Weights of a small mixture-of-experts language model, trained from scratch on English Wikipedia.
Training: a variant of SOAP for the experts, 265M tokens, 10995 steps.
Below are experts of layer 3 (counted from 0) of a mixture-of-experts language model. Rows are named gate (a neuron's input weights, with its number), up (a neuron's input weights, with its number) and show model dimensions 160-319. Each number is 50 + 12 x the weight over its row's rms, rounded and kept within 0 to 99.
Before each expert's rows: "comes after" lists some tokens at least twice as common just before its tokens as in all text. This comes from a sample of Wikipedia text that the model never trained on. Tokens count by the router's weight.

# expert 19
comes after: "(", ", ", "in ", "–", ",", "In "
gate0:52 47 56 52 61 58 36 52 62 33 48 33 35 61 49 55 59 29 37 58 25 23 38 76 57 44 41 64 38 54 58 34 54 59 42 75 56 53 38 49 53 43 52 53 33 38 68 39 63 54 41 47 71 60 52 70 61 73 61 50 76 61 36 55 71 32 51 35 34 63 52 38 59 55 51 67 51 50 44 26 36 41 52 55 58 57 39 45 51 58 43 49 58 39 30 53 46 44 65 58 47 35 50 66 36 37 46 59 34 39 53 58 44 42 43 28 67 57 52 55 50 37 45 50 43 37 52 50 48 66 56 45 47 46 42 50 52 38 33 54 64 23 53 38 65 63 58 54 43 46 44 50 54 60 50 59 52 44 41 45
up0:39 55 53 52 54 34 54 55 41 71 51 62 55 36 47 36 37 71 62 41 64 52 47 17 49 56 53 30 76 36 49 60 52 58 66 18 48 51 57 48 47 64 40 32 63 54 43 56 37 53 54 54 41 39 37 40 41 36 48 57 18 43 64 56 37 46 52 50 51 26 52 58 48 46 38 38 67 54 61 75 55 60 58 42 51 36 50 52 46 31 45 50 44 60 72 42 67 63 61 43 46 60 61 33 71 52 64 39 63 65 48 38 55 66 54 55 38 57 53 53 67 76 62 47 67 60 40 58 39 44 46 52 41 54 59 44 47 57 60 54 42 81 36 67 49 42 52 50 48 46 63 52 57 41 54 33 47 54 60 47

# expert 12
comes after: "\n", "- ", "\n  ", "s", "• ", ")"
gate0:45 31 40 44 53 74 28 46 72 47 51 61 49 49 47 58 76 64 48 66 26 55 48 25 38 30 50 35 35 61 39 53 59 66 49 43 51 63 40 62 72 80 60 63 41 41 51 65 52 26 44 44 45 57 42 61 38 55 56 37 52 43 55 48 30 52 61 55 70 65 55 70 51 57 60 54 83 68 69 54 50 54 41 50 47 54 73 51 32 45 42 52 69 53 34 29 65 43 42 67 44 49 54 54 36 55 31 50 48 44 43 36 70 31 45 59 43 36 37 45 42 40 62 50 48 41 52 67 41 40 59 32 53 61 38 60 48 40 23 63 45 52 35 70 65 41 53 45 47 58 53 35 46 38 53 38 61 52 48 59
up0:45 67 62 56 36 16 52 62 30 41 39 46 69 49 50 44 53 36 57 53 73 52 50 66 63 70 46 42 71 33 57 58 41 42 38 45 56 38 44 32 17 28 55 47 62 66 49 41 60 62 54 55 55 38 41 48 46 55 45 60 63 54 41 56 55 52 53 57 51 29 51 15 42 51 40 30 23 44 43 60 48 26 39 44 45 48 35 46 56 55 51 43 39 39 82 49 43 67 48 43 59 37 41 43 50 38 50 53 43 43 78 61 46 63 71 48 56 77 56 78 43 48 40 43 56 55 39 34 49 56 33 56 31 38 59 56 34 69 66 46 43 56 41 25 45 58 54 52 53 39 47 54 44 67 56 40 29 43 47 50

# expert 31
comes after: "| ", "; ", "(", ",", "–", "200"
gate0:38 48 42 46 61 61 41 40 52 37 36 65 45 44 37 51 36 52 29 59 44 41 70 35 52 39 50 54 26 40 70 41 57 54 33 26 46 70 58 46 51 49 54 07 61 46 58 51 54 18 54 46 37 65 42 54 45 43 46 57 34 57 52 53 57 51 65 51 46 53 46 42 52 48 41 75 55 61 37 70 56 54 60 60 40 54 42 57 33 37 56 55 60 48 61 54 64 44 41 64 33 40 22 65 42 43 35 60 34 56 41 59 53 62 58 33 61 51 41 65 44 49 51 48 52 61 39 61 54 46 33 60 39 48 56 45 66 42 69 44 58 51 64 45 41 52 60 43 48 56 57 49 51 38 39 56 59 51 59 54
up0:59 51 44 46 39 54 52 55 47 62 74 33 45 49 59 44 54 44 56 37 53 50 28 49 47 44 46 52 67 58 39 71 49 51 68 82 50 40 43 58 47 61 49 91 39 36 44 49 38 86 39 69 64 44 60 37 60 56 38 39 52 42 52 50 50 44 44 55 51 55 56 54 59 55 60 26 42 43 68 35 39 40 35 47 59 44 62 28 55 64 50 34 49 51 34 54 55 56 59 42 58 61 71 46 51 44 52 40 52 40 63 46 45 31 41 57 56 51 70 48 42 46 43 43 60 37 66 35 59 48 64 52 60 47 54 52 47 48 39 58 45 44 39 43 54 43 44 43 38 52 41 52 53 78 52 37 45 48 38 53

# expert 11
comes after: "|", ")", " ", ".", "% ", "|---|---|---|---|---|"
gate0:78 41 47 66 47 53 33 56 53 56 68 49 39 41 46 52 59 72 53 35 63 30 53 44 70 64 43 61 52 66 59 56 58 59 57 32 41 49 53 60 31 61 63 58 44 63 60 59 45 44 46 54 58 29 52 61 49 22 38 53 38 33 60 54 56 49 48 59 46 46 44 51 51 41 51 59 54 39 29 46 43 66 39 60 34 34 26 48 54 47 44 62 41 37 35 71 38 54 57 47 53 35 35 63 67 48 41 37 33 52 73 36 39 75 55 61 43 44 61 40 58 30 58 41 43 46 59 80 46 53 49 56 77 20 39 41 34 50 50 62 46 54 47 53 37 38 52 49 58 56 59 53 61 47 38 47 32 56 47 72
up0:24 48 47 31 56 47 53 39 49 51 22 53 61 61 35 45 48 25 45 69 45 48 50 59 19 48 52 44 48 36 31 40 57 44 48 68 63 55 45 36 54 43 35 39 62 52 43 44 60 38 58 43 36 58 38 40 49 81 62 46 74 52 40 45 56 43 54 44 53 60 53 60 43 55 56 38 44 52 56 55 52 23 65 37 64 72 65 41 45 44 62 41 63 47 65 27 69 59 41 55 44 50 76 48 31 59 66 65 52 42 21 57 68 33 46 44 62 53 26 52 46 76 48 65 58 62 44 19 48 37 46 55 25 75 65 70 55 56 41 38 38 43 53 53 57 59 48 41 38 45 43 53 49 65 58 68 53 36 53 35

# expert 9
comes after: "| ", ": ", "(", "- ", "; ", "-"
gate0:57 39 49 57 74 35 58 62 65 34 39 43 68 37 57 42 68 49 45 56 47 46 50 66 68 30 31 52 50 62 58 43 51 64 39 57 49 54 57 38 36 36 53 17 42 57 56 43 42 47 56 54 34 46 34 45 48 38 61 44 54 39 42 48 60 46 43 54 60 41 51 36 64 54 39 37 36 38 41 48 54 53 69 45 54 57 51 22 39 39 52 49 24 24 55 46 54 65 59 17 53 61 47 58 42 45 51 37 47 58 50 40 37 68 48 38 47 66 57 51 87 53 57 49 45 56 66 73 45 44 65 47 39 51 46 50 58 71 64 42 53 51 60 52 53 63 57 49 60 29 54 48 30 54 81 50 48 44 59 51
up0:45 58 57 44 37 55 37 41 50 65 56 56 41 56 49 67 33 36 61 42 39 49 39 45 42 60 60 59 40 46 46 64 41 39 71 60 74 45 58 69 79 52 40 72 46 52 37 80 45 57 56 46 69 55 66 47 60 59 55 44 50 60 70 61 39 56 53 48 63 70 52 57 54 37 63 63 46 60 62 45 45 45 41 58 51 50 38 74 61 61 58 43 63 77 36 48 55 34 40 74 40 57 45 52 63 56 46 51 51 40 39 54 76 41 64 58 52 36 46 54 19 65 39 37 55 47 42 30 58 56 39 59 54 49 42 58 34 30 44 50 51 55 33 43 47 22 41 41 37 73 34 43 67 41 24 66 34 54 48 52

# expert 7
comes after: ".", "==", "\n\n", "===", "=", "is "
gate0:53 49 34 82 43 40 46 68 56 39 30 57 61 43 44 69 52 44 50 26 48 43 54 33 45 46 54 55 45 63 59 42 61 55 64 39 38 38 53 58 49 63 61 63 58 48 31 39 79 48 51 56 51 69 48 42 52 45 45 52 46 48 50 59 63 61 52 55 41 46 62 43 29 63 50 74 48 33 68 45 35 62 50 57 39 56 27 55 45 54 34 25 74 50 44 40 49 29 42 44 36 50 28 61 68 35 44 69 64 60 31 45 71 65 52 52 45 51 51 84 42 51 56 68 55 61 59 43 45 45 67 42 42 37 59 52 51 42 61 54 48 43 48 67 35 60 71 39 44 61 47 48 25 38 75 42 57 56 22 61
up0:51 41 60 36 51 62 61 43 47 70 58 48 25 62 55 31 55 55 47 71 47 58 51 64 40 56 49 34 61 59 38 62 22 39 52 63 51 55 48 41 59 45 48 35 34 52 75 47 26 60 42 57 59 28 43 62 41 54 51 47 55 46 45 41 36 41 45 41 69 45 36 60 66 42 49 28 46 67 33 43 53 37 53 40 67 50 64 47 63 26 61 66 38 60 59 56 63 60 52 56 68 51 64 38 44 70 62 36 47 44 63 70 30 22 50 58 58 65 47 29 59 61 49 44 37 53 25 65 67 48 39 70 71 59 38 36 37 44 38 38 48 52 40 36 56 42 35 68 47 33 55 47 74 63 34 56 39 42 71 39

# expert 18
comes after: "| ", "′", ",", "°", "(", "N "
gate0:57 53 41 42 45 52 71 42 53 43 52 47 42 43 52 54 51 60 36 45 39 36 62 56 60 41 39 50 60 65 24 47 37 55 57 66 34 74 58 40 43 17 66 49 70 62 45 66 47 74 62 55 50 50 61 62 33 63 39 49 72 38 51 57 59 43 40 36 67 49 41 32 25 58 66 59 60 53 41 24 30 41 51 65 55 62 41 42 47 59 52 51 44 47 58 45 31 94 31 49 46 63 44 37 55 41 54 59 55 40 48 55 34 62 38 39 36 62 63 54 63 69 50 45 54 56 54 51 42 67 40 60 73 48 32 44 43 51 24 42 44 53 42 48 71 55 34 48 53 39 52 38 51 35 31 39 40 42 48 82
up0:40 46 61 54 30 92 61 49 61 60 62 53 52 66 42 58 40 52 47 40 61 41 52 47 39 52 57 57 76 61 36 41 26 60 59 51 63 63 54 66 44 26 62 46 49 43 44 53 52 64 81 65 37 53 43 27 50 64 43 41 66 54 47 36 47 25 53 45 55 58 35 47 39 45 53 30 46 51 54 48 65 56 51 56 60 69 54 29 54 42 59 51 28 58 59 61 61 63 56 60 39 65 39 45 49 37 45 55 54 41 32 68 61 63 35 43 58 56 55 54 54 47 34 50 43 47 41 46 33 61 56 71 71 36 57 56 57 54 20 47 53 78 43 69 55 44 58 29 46 28 41 52 61 60 44 19 61 56 53 34